Experts of a small language model.
Size: width 192, vocabulary 16384, 32.9M parameters.
Experts: 40 experts in each of 14 layers, 128 squared ReLU neurons an expert, a softmax router, a shared expert of 128 neurons.
Below are experts of layer 3 (counted from 0) of a mixture-of-experts language model. Rows are named router (the router's row for the expert) and show model dimensions 0-191. Each number is 200 + 20 x the weight over its row's rms, rounded and kept within 0 to 999.
After each expert's rows: "raises" lists some tokens whose logits its average output raises strongly, later layers aside. This comes from a sample of Wikipedia text that the model never trained on.

# expert 1
router,240,185,197,185,246,195,202,236,199,221,222,189,230,173,162,225,202,212,197,183,212,184,185,198,214,171,215,231,179,204,218,224,173,190,216,210,208,212,193,176,185,174,191,174,209,203,205,195,207,170,170,211,222,213,178,179,198,210,199,187,181,193,218,204,175,195,173,157,191,200,168,203,241,160,207,240,211,207,205,190,183,237,211,194,191,188,206,216,193,229,191,177,198,231,227,211,174,186,231,212,216,189,228,198,212,211,178,225,207,220,180,221,216,190,212,229,219,207,206,184,204,214,226,195,191,182,202,185,169,205,210,180,237,183,206,215,249,184,219,210,208,164,198,177,213,177,170,208,217,228,220,198,166,190,194,223,226,205,178,198,187,197,194,229,226,168,241,179,196,183,209,165,188,174,196,194,205,196,222,214,166,208,210,226,194,222,161,230,182,189,212,226
raises: " a", " the", " an", " another"

# expert 21
router,194,205,186,166,202,169,173,237,213,212,236,182,202,220,200,203,181,159,186,182,227,236,178,212,205,173,195,198,252,188,202,212,174,204,218,196,237,197,189,209,200,217,217,177,242,189,166,193,225,203,205,165,198,227,177,211,186,190,234,200,184,181,188,179,175,195,200,213,191,208,220,198,171,236,194,204,214,189,212,200,219,189,227,180,163,186,180,164,184,189,216,219,220,192,204,196,199,222,194,183,192,215,207,174,218,213,214,190,230,168,194,188,186,192,183,181,184,205,197,184,202,230,201,219,162,160,171,212,216,170,210,162,191,223,198,207,174,201,243,218,183,234,238,202,207,174,183,203,170,209,207,204,199,191,178,218,206,170,218,189,232,189,205,190,222,168,175,216,159,209,200,213,179,206,186,213,228,200,203,208,206,164,211,211,219,222,218,206,216,217,165,170
raises: ".", ".\n\n", " her", " in", " that"

# expert 29
router,216,178,190,197,213,191,223,185,185,207,183,196,180,207,178,195,195,186,207,212,202,174,220,194,185,248,224,195,219,211,193,204,181,181,194,231,205,181,234,215,210,201,198,208,206,203,189,164,231,241,217,241,187,163,201,190,225,181,176,246,193,207,211,174,182,223,198,154,179,199,241,205,192,245,199,212,188,209,238,173,168,179,249,215,209,224,163,188,210,198,162,231,188,202,194,179,176,198,192,235,202,221,178,200,192,209,236,194,208,177,194,200,201,226,204,200,194,204,219,238,176,231,204,232,221,214,207,208,208,217,230,171,185,216,219,219,198,229,204,200,179,214,222,171,177,217,239,198,207,216,202,215,216,186,215,211,171,207,207,216,205,182,232,220,206,201,201,187,217,227,208,182,182,221,194,168,204,221,168,187,202,223,225,202,213,200,200,224,232,218,221,172
raises: "|", "==", "At", "On", "====", "In"

# expert 39
router,187,177,227,244,202,227,188,215,211,210,169,177,176,213,190,210,178,184,228,172,181,208,217,195,216,209,222,222,207,228,197,191,200,220,150,223,244,201,183,237,181,200,211,207,186,168,163,192,210,238,201,210,203,144,228,219,207,176,178,185,214,170,211,163,215,192,191,197,173,194,220,221,236,206,208,200,222,223,198,194,199,199,218,192,219,227,216,197,201,196,179,216,193,175,220,197,231,213,221,207,214,181,198,158,217,202,143,216,203,204,193,232,193,197,196,250,199,183,199,223,218,190,174,175,185,226,202,202,210,192,191,183,192,163,218,193,200,199,203,184,178,174,194,210,191,201,164,186,193,155,207,208,206,180,226,193,204,229,207,187,208,227,218,176,241,210,188,195,219,175,217,170,200,232,208,212,227,186,171,201,193,201,188,171,207,185,218,227,214,204,197,213
raises: ".\n\n", ":", ".\n", "?", ".", "\n"

# expert 10
router,172,201,183,218,206,192,241,212,196,206,169,200,220,184,187,172,207,184,150,198,176,221,168,209,185,201,216,204,196,192,208,201,209,202,221,201,201,181,203,209,215,200,205,216,238,252,186,200,221,219,189,176,203,184,153,197,203,216,192,181,200,176,204,224,179,196,222,206,232,244,168,200,168,169,184,207,210,188,208,228,184,229,169,192,174,202,183,188,208,189,217,168,195,199,201,198,203,221,208,220,194,198,193,213,205,206,168,188,202,200,243,182,206,211,172,188,211,202,181,224,202,171,235,232,174,158,226,199,169,221,206,190,207,241,175,175,216,164,221,203,244,211,218,182,214,238,198,220,198,245,230,212,193,219,183,196,207,204,198,207,193,196,220,201,186,202,171,207,204,196,184,235,203,197,195,211,188,177,223,210,212,128,204,180,217,195,179,206,193,175,190,180
raises: "id", ".", "ian", "ish", "y", "est"

# expert 35
router,176,214,190,191,225,178,186,178,197,197,162,175,204,210,199,219,190,224,187,205,191,203,234,208,228,205,172,161,235,230,182,193,216,191,195,223,219,179,167,235,218,165,203,208,223,179,175,210,220,225,228,223,190,212,211,250,200,213,210,232,185,183,221,212,227,177,190,188,224,186,159,209,197,215,215,185,205,196,223,189,221,208,217,197,202,201,216,191,219,222,202,225,208,205,218,203,225,198,217,187,197,203,220,187,203,216,219,191,208,199,201,179,188,209,230,199,182,210,229,193,215,211,200,245,216,211,198,193,199,242,185,184,199,213,191,182,232,202,208,190,178,191,215,190,201,198,205,212,208,182,193,204,173,203,213,188,229,224,238,204,189,194,194,183,220,218,249,159,227,158,215,214,238,159,193,160,196,209,200,172,135,219,178,216,218,228,187,155,208,201,222,196
raises: " to", " on", ",", ".\n\n", ".", " her"

# expert 25
router,201,204,184,200,206,195,207,203,188,168,169,232,220,205,207,201,227,195,196,178,210,189,206,204,221,179,219,224,193,166,186,185,212,230,190,205,187,228,215,178,178,199,199,172,186,224,177,218,183,192,216,197,222,209,201,185,198,225,187,164,186,191,220,234,217,196,180,208,181,176,214,241,219,164,170,204,195,206,221,165,187,192,210,253,173,228,180,216,170,200,214,232,224,174,210,247,180,216,182,242,190,240,199,210,197,193,225,234,185,167,199,217,182,210,183,172,219,167,229,214,189,204,206,206,235,224,199,210,211,195,215,197,243,217,154,200,216,223,204,224,229,182,218,186,189,222,213,202,189,211,186,203,175,192,235,233,187,192,200,170,200,218,187,238,179,182,183,212,190,213,205,188,226,207,196,197,191,216,187,184,215,164,196,168,227,220,231,172,189,194,198,214
raises: "1", "2", "3", "F"

# expert 18
router,211,177,240,193,186,176,207,208,199,197,203,193,178,190,230,192,228,219,206,212,186,223,215,177,193,186,166,221,188,226,179,222,199,221,182,224,202,226,198,214,202,199,157,171,175,180,207,180,220,156,193,216,214,215,190,189,208,197,177,234,215,220,202,202,215,193,159,171,154,180,197,215,231,236,182,160,177,211,224,213,182,221,197,195,170,178,203,195,212,202,201,214,220,223,186,221,217,202,178,190,150,186,193,177,194,168,198,187,197,203,247,195,185,172,190,173,201,199,213,182,203,222,224,157,211,230,191,159,181,209,203,235,202,203,180,234,225,213,174,204,173,175,199,231,199,225,191,202,230,199,180,167,215,209,191,244,207,193,195,203,184,202,211,212,211,221,224,202,183,199,193,192,193,235,198,192,193,225,226,205,163,183,175,176,180,171,207,200,208,207,198,172
raises: ".", "0", "'s", "ard", "2", "ee"

# expert 16
router,193,180,196,178,228,210,220,197,225,225,221,206,197,204,216,163,242,207,199,212,238,205,191,212,189,217,176,241,224,178,213,210,213,201,186,204,197,219,209,179,224,207,206,232,236,195,218,183,206,195,199,205,200,184,194,185,223,231,221,199,205,241,222,165,208,161,182,238,191,198,196,172,188,191,166,175,214,208,202,212,209,182,200,206,232,222,193,207,224,189,187,163,191,188,186,214,206,154,184,219,182,167,207,185,169,204,226,195,177,218,222,191,208,226,229,186,222,200,209,206,218,218,190,206,214,205,216,165,213,200,228,222,212,172,219,175,201,210,167,188,217,197,160,226,215,171,178,187,225,214,232,226,218,200,228,198,201,186,244,216,188,183,182,181,184,180,239,203,226,179,172,218,184,221,181,227,227,229,178,199,208,214,206,171,178,174,201,210,227,172,222,204
raises: ".", ".\n\n", ",", " and", " (", " in"

# expert 17
router,185,223,212,186,180,204,195,189,171,174,181,194,173,194,209,227,218,208,231,228,238,178,200,185,227,177,169,183,200,186,187,182,196,181,199,196,178,211,235,234,212,189,198,177,214,224,197,195,177,186,185,183,197,207,155,188,195,230,207,169,247,202,191,183,198,194,212,193,182,196,231,189,219,174,180,195,167,204,190,178,204,186,209,217,230,187,249,186,211,196,207,183,182,223,207,189,212,194,226,166,220,225,200,218,184,178,158,223,176,173,176,200,190,196,152,227,209,206,231,217,194,235,199,219,218,184,183,161,212,187,183,193,211,167,207,182,212,202,234,182,211,221,182,215,171,174,201,230,190,228,198,181,219,217,202,196,203,217,187,192,224,205,186,199,195,191,204,236,212,215,193,193,198,191,211,180,219,212,154,184,235,200,183,223,234,183,170,217,174,241,180,224
raises: " while", " including", " though", " but", " resulting", " however"

# expert 15
router,201,230,183,208,182,186,171,224,171,214,228,168,204,156,198,163,190,220,210,213,218,204,209,224,195,198,170,193,198,185,222,154,216,155,219,193,228,194,188,240,195,209,205,195,191,188,211,241,204,221,194,204,202,174,207,210,163,186,236,149,179,178,192,193,169,238,203,233,214,186,196,191,218,191,165,180,191,206,199,184,222,221,186,170,194,191,185,187,236,206,243,221,237,219,208,200,161,191,198,205,212,209,192,190,192,217,207,171,182,179,201,215,192,191,177,224,205,211,191,184,214,181,223,196,219,198,190,229,219,213,189,217,218,203,214,191,187,206,193,192,227,206,192,211,178,234,223,205,181,211,187,185,224,179,203,182,162,230,219,168,178,201,185,220,219,212,163,232,229,173,165,199,210,207,201,192,204,163,197,216,192,241,185,209,175,204,219,208,203,202,171,187
raises: ".", ",", ".\n\n", "th", "our", "—"

# expert 37
router,184,187,217,213,193,190,225,177,207,227,188,194,192,236,212,188,180,227,221,241,196,213,206,206,196,230,191,249,202,188,187,217,167,215,230,222,186,204,216,183,218,209,169,182,192,219,219,195,161,187,216,212,208,196,210,225,188,222,184,185,203,187,197,213,181,205,184,197,199,157,189,185,203,222,215,201,209,245,192,213,160,195,224,218,225,220,213,196,200,218,206,169,199,200,176,210,208,187,224,218,209,197,234,207,195,210,212,182,166,189,221,188,221,179,215,235,203,220,179,222,175,165,207,190,232,177,181,200,248,202,217,229,160,159,176,203,190,232,185,189,240,232,201,204,229,209,199,174,201,220,171,190,224,182,187,187,180,200,234,203,204,228,189,199,187,223,206,194,205,186,176,215,220,188,191,161,197,155,156,179,196,190,181,215,181,200,202,220,233,194,229,217
raises: ",", ".\n\n", " on", ".", " as", " in"

# expert 28
router,206,203,175,173,202,192,179,183,237,212,211,179,245,190,177,200,203,218,196,204,189,202,211,222,164,222,203,188,232,185,191,197,189,210,192,176,150,195,194,181,221,204,245,212,199,201,201,213,177,189,199,225,209,231,239,174,170,188,218,243,195,190,229,204,181,216,183,196,196,194,204,192,204,205,221,210,178,227,210,213,189,161,189,192,188,195,197,200,212,184,223,154,217,202,189,193,208,200,234,181,169,214,222,186,210,185,224,201,162,204,226,186,170,195,155,213,169,184,189,195,224,193,237,191,177,176,222,230,175,159,181,189,201,208,199,211,215,186,218,185,185,185,178,218,233,238,211,203,194,205,176,206,225,172,186,201,186,190,178,180,197,189,202,200,155,223,216,232,175,210,187,195,208,194,221,253,186,195,186,203,204,206,189,210,205,236,171,214,170,170,175,172
raises: "0", "1", "ions", "8", "6", "2"

# expert 7
router,177,218,227,209,178,216,184,202,179,192,195,220,173,209,197,187,208,172,230,222,226,196,203,155,228,191,209,183,171,203,215,207,178,177,192,171,171,228,206,196,201,212,173,187,198,205,212,223,197,227,205,205,189,212,212,237,208,190,234,201,190,207,190,229,228,143,224,201,199,208,215,210,201,207,196,176,216,196,180,181,220,210,204,189,173,217,190,188,183,207,201,177,202,221,169,212,203,206,237,220,204,221,191,230,182,195,201,173,201,160,183,204,198,184,220,200,177,220,178,177,183,206,206,183,173,189,178,208,198,216,188,208,196,188,254,170,194,192,199,212,180,206,201,215,217,175,204,212,231,166,194,162,189,239,193,204,223,233,214,211,184,205,225,207,185,224,236,208,207,183,218,176,223,186,191,163,170,205,232,196,193,211,197,242,208,249,247,179,198,173,249,180
raises: " the", " his", " a"

# expert 20
router,184,197,213,175,215,199,178,176,211,187,211,209,170,167,235,185,208,231,201,185,201,193,195,209,184,184,213,197,191,191,209,174,226,195,220,197,231,195,215,222,203,174,175,199,194,203,216,240,235,211,168,176,227,212,177,171,197,158,205,180,226,170,210,185,174,246,192,201,180,171,181,226,186,154,176,221,194,241,190,189,222,188,186,194,162,166,216,215,182,175,237,199,197,202,185,198,179,223,200,203,193,231,202,214,183,192,182,215,202,224,204,193,173,200,209,183,223,229,201,206,205,181,205,234,225,227,205,204,186,218,172,181,219,206,193,190,222,194,187,205,205,199,209,188,200,220,217,219,217,169,202,202,234,198,203,203,178,200,192,202,178,193,193,209,197,183,161,218,191,176,190,206,228,233,186,193,186,144,197,193,218,223,216,194,227,166,227,177,164,221,140,197
raises: ".", "ul", "ink", "ender", "ond", "or"

# expert 11
router,198,196,190,231,203,200,200,209,196,180,207,227,181,209,154,199,171,197,171,177,172,179,214,211,222,174,227,164,198,209,186,212,179,204,230,208,231,176,177,179,211,225,182,196,179,227,174,200,199,196,179,177,197,154,217,196,172,189,177,215,191,232,230,200,200,202,204,171,192,203,203,184,190,210,170,205,220,191,212,205,198,174,198,191,171,207,221,212,233,217,226,187,223,176,186,228,205,209,186,195,208,246,165,183,178,190,220,183,164,226,242,209,179,230,190,181,223,211,191,200,205,199,160,210,224,196,194,234,186,196,194,190,195,204,217,177,180,205,181,209,214,204,193,201,183,196,221,172,200,177,182,221,211,186,241,161,196,198,193,218,216,173,186,197,221,250,168,215,192,188,180,222,238,213,198,208,234,185,234,200,192,160,181,194,211,233,160,218,176,203,213,190
raises: "ays", "id", ".", "is", "idents", "or"

# expert 3
router,163,241,227,212,201,170,190,218,204,175,204,202,215,226,181,196,213,194,206,201,174,200,199,247,203,183,207,173,170,220,164,201,211,231,191,237,175,196,197,189,167,215,242,187,173,157,188,186,215,233,211,196,195,192,169,211,184,144,192,230,202,192,165,222,225,182,218,197,187,180,186,214,182,192,190,219,181,190,210,175,207,212,206,213,153,229,194,238,221,186,194,189,180,203,180,197,232,206,189,205,180,178,237,194,232,225,210,162,261,214,199,223,180,178,183,187,171,195,198,188,184,196,178,219,203,211,215,212,197,217,218,207,159,192,199,175,185,177,202,212,160,194,174,180,179,205,218,238,195,190,189,194,202,215,224,208,198,198,181,184,187,190,170,210,213,187,194,202,177,217,170,226,227,214,221,211,179,202,171,213,210,205,202,177,187,207,197,220,204,197,199,195
raises: "0", "1", "2", ",", "alk", "3"

# expert 14
router,210,202,179,169,210,223,190,196,188,190,225,225,196,185,215,186,185,180,153,183,229,216,218,192,197,202,190,227,198,178,189,212,173,208,157,165,213,233,230,207,179,227,229,166,239,222,222,186,194,211,233,161,169,194,177,203,186,186,202,176,208,216,210,197,202,201,209,188,176,210,208,224,184,208,191,178,224,207,194,212,197,245,206,213,168,216,188,159,188,203,210,204,217,231,212,162,223,167,211,190,186,223,185,197,184,183,194,209,177,214,262,200,188,212,198,209,221,170,200,192,205,235,195,233,192,203,192,209,198,201,224,235,201,177,195,236,194,186,187,187,214,210,170,222,217,208,189,185,173,156,194,216,169,185,181,212,202,207,184,208,219,199,163,210,178,196,162,234,206,204,218,197,186,241,184,237,184,191,175,222,207,184,190,189,209,219,205,219,218,220,184,183
raises: "te", "t", "m", "n", "ix", "ine"

# expert 2
router,174,195,206,241,215,233,209,191,228,196,194,190,181,196,197,232,210,179,186,183,173,190,205,191,187,193,212,172,198,150,190,224,218,185,211,215,218,169,184,188,173,204,234,208,163,212,236,176,188,195,191,203,192,234,187,231,190,192,192,205,216,183,155,188,226,230,195,190,215,202,197,215,197,216,210,181,222,234,211,214,200,221,197,249,174,203,168,187,192,196,232,215,183,170,192,161,210,177,176,177,226,194,232,197,190,206,196,166,201,209,207,202,193,211,232,193,222,191,190,226,184,166,242,217,230,228,188,213,191,168,163,206,177,209,184,230,194,218,178,178,201,196,224,186,177,223,193,197,239,183,203,165,181,219,203,227,188,202,203,181,211,190,171,202,200,242,176,213,165,184,159,181,195,196,192,223,174,218,187,193,193,186,184,204,213,226,208,213,195,196,198,234
raises: ".", "p", "f", ".\n\n", " (", ","

# expert 30
router,170,215,176,218,214,203,176,213,174,247,203,209,165,186,190,215,198,217,204,191,151,212,205,208,190,197,217,171,222,216,211,216,196,225,195,215,194,176,215,226,182,196,211,214,209,220,222,199,214,207,185,209,249,197,212,171,178,191,182,175,195,197,190,200,205,206,186,165,193,187,159,220,203,209,202,172,214,200,184,194,218,256,159,215,187,202,192,185,194,209,208,177,201,203,179,169,205,223,179,175,214,185,167,203,218,169,181,223,212,222,237,204,149,214,205,200,223,231,219,172,203,178,234,200,188,207,178,191,203,217,205,202,163,219,181,198,218,209,171,219,176,204,178,217,200,213,185,177,204,206,180,204,241,221,193,211,213,207,174,207,220,206,202,196,196,206,168,226,194,162,209,225,226,233,206,177,203,199,220,203,221,134,210,188,245,221,174,204,213,218,210,198
raises: "-", "it", "w", "aw", " as", "."

# expert 22
router,154,213,200,236,216,219,198,223,187,204,198,219,161,200,190,206,182,210,197,211,185,200,172,201,209,209,179,212,207,219,210,196,166,180,213,179,206,205,257,219,205,212,211,177,182,221,247,204,183,154,181,144,194,179,199,244,196,196,174,194,206,208,201,222,187,187,223,203,220,185,216,166,189,205,206,185,180,202,184,197,197,182,183,183,195,203,226,200,205,198,205,194,228,180,208,186,227,194,161,207,168,191,231,189,203,198,210,177,207,201,243,215,188,146,214,214,167,204,185,170,190,188,188,179,197,169,202,190,204,192,194,184,164,203,238,225,218,193,168,170,168,214,229,208,194,179,208,173,225,201,218,190,229,192,173,193,204,217,206,203,207,215,177,231,199,220,206,179,202,196,185,191,202,200,220,221,198,216,163,219,218,189,254,215,203,162,202,190,229,177,173,208
raises: " and", " of", ","

# expert 13
router,217,188,233,201,201,203,207,183,209,213,196,220,200,197,206,232,189,225,210,171,201,199,204,189,189,218,206,180,189,180,186,208,214,196,213,177,174,227,214,168,216,200,195,208,216,213,194,167,187,228,193,194,221,204,187,195,228,166,196,197,177,175,195,190,213,210,194,225,200,205,170,202,215,206,229,210,212,198,234,172,187,204,206,172,171,218,224,216,211,226,244,171,183,220,218,134,200,220,177,212,170,203,214,208,203,178,179,189,200,203,185,195,226,194,174,214,205,215,148,204,172,211,164,194,218,245,228,201,165,212,223,204,188,185,211,182,157,189,241,182,208,217,181,198,159,197,175,171,188,200,187,213,186,216,188,182,214,199,178,225,187,208,164,171,204,196,200,197,180,224,230,186,164,226,210,206,228,185,245,195,222,236,229,209,195,180,216,193,176,173,223,222
raises: " same", " following", " second", " next", " first"

# expert 24
router,191,207,184,164,163,182,179,223,196,174,215,219,210,187,240,160,243,189,214,207,192,196,195,211,200,194,169,210,208,165,181,219,211,205,222,223,222,206,207,192,191,243,203,220,210,200,230,199,175,179,214,191,166,194,174,208,201,157,184,193,234,183,207,185,195,203,204,244,171,233,201,223,182,204,237,197,206,213,193,215,187,178,223,216,254,175,213,200,203,190,177,170,209,157,242,213,174,211,198,190,201,193,207,178,210,188,191,197,179,205,224,181,222,190,192,195,213,186,221,206,232,166,224,163,234,202,198,232,218,208,194,241,172,194,187,191,187,197,147,184,209,198,212,184,182,179,160,195,201,196,223,209,209,222,165,171,169,179,193,200,209,191,205,183,208,200,206,204,190,202,195,202,174,223,184,203,196,191,182,213,202,220,202,173,187,217,187,172,208,182,166,182
raises: ".", ",", "ist", " ("

# expert 32
router,214,180,253,192,199,184,173,195,206,226,213,188,226,179,201,221,232,203,214,220,219,213,197,207,209,215,191,202,204,197,211,211,208,193,164,213,205,194,216,200,170,195,240,226,199,179,208,207,164,183,229,199,219,204,209,195,185,201,203,214,208,208,176,214,207,209,213,182,221,163,219,171,202,172,233,217,187,194,235,229,199,197,162,243,189,172,176,188,208,199,192,212,173,203,158,177,176,186,206,179,200,164,208,227,248,207,235,208,213,203,191,211,196,175,229,219,195,196,207,180,209,195,171,217,223,209,216,205,209,199,193,203,239,193,179,215,238,222,207,213,223,196,194,220,207,184,195,239,216,194,218,211,182,184,167,200,159,203,165,202,197,213,182,201,227,198,222,182,188,201,176,181,178,215,185,174,223,189,179,187,199,251,168,161,202,190,210,144,206,237,220,205
raises: " the", " a", " to", " in", " as", " only"

# expert 34
router,203,210,234,210,204,187,178,210,242,155,208,232,177,200,221,179,213,217,218,182,211,214,213,245,184,212,204,190,197,170,198,204,222,173,221,215,213,226,171,170,176,206,187,200,183,214,186,198,233,207,230,210,211,232,205,182,216,190,187,178,212,204,212,202,201,213,206,228,172,175,188,230,192,178,205,238,191,207,173,198,211,186,198,214,174,172,196,217,202,205,183,189,225,170,232,233,228,176,191,210,229,173,198,173,164,160,211,214,195,215,211,182,220,213,190,231,226,206,231,219,227,190,229,214,185,212,215,150,192,229,197,169,180,191,185,211,206,215,179,207,214,195,221,179,221,222,191,208,207,206,233,209,202,218,194,159,208,170,186,196,172,212,180,228,206,224,153,202,184,206,193,214,177,181,233,188,223,224,170,199,219,208,206,208,159,176,209,205,180,187,188,192
raises: "Y", "L", "M", "X", ".", "I"

# expert 5
router,177,222,190,217,204,220,194,195,191,186,203,220,188,204,178,181,219,177,192,202,227,191,180,169,158,196,190,217,203,189,225,210,197,213,208,200,170,184,170,171,215,207,208,186,209,186,222,221,195,193,196,220,170,211,209,177,205,182,198,158,208,196,183,245,186,213,222,209,182,226,244,211,187,182,214,172,201,197,209,226,192,225,190,176,239,173,179,225,209,178,219,205,177,211,203,225,166,223,215,198,190,174,174,197,214,185,202,224,194,211,206,213,238,209,180,214,188,202,217,156,196,218,181,178,230,169,184,161,215,245,167,199,230,218,179,198,180,171,257,218,206,161,203,190,203,200,203,211,169,185,204,195,206,201,194,183,163,185,244,211,228,200,208,192,221,224,181,187,201,217,204,202,194,232,214,215,165,204,223,200,209,202,197,177,160,186,206,170,159,218,201,182
raises: " the", " those", " their", " its", " them", " our"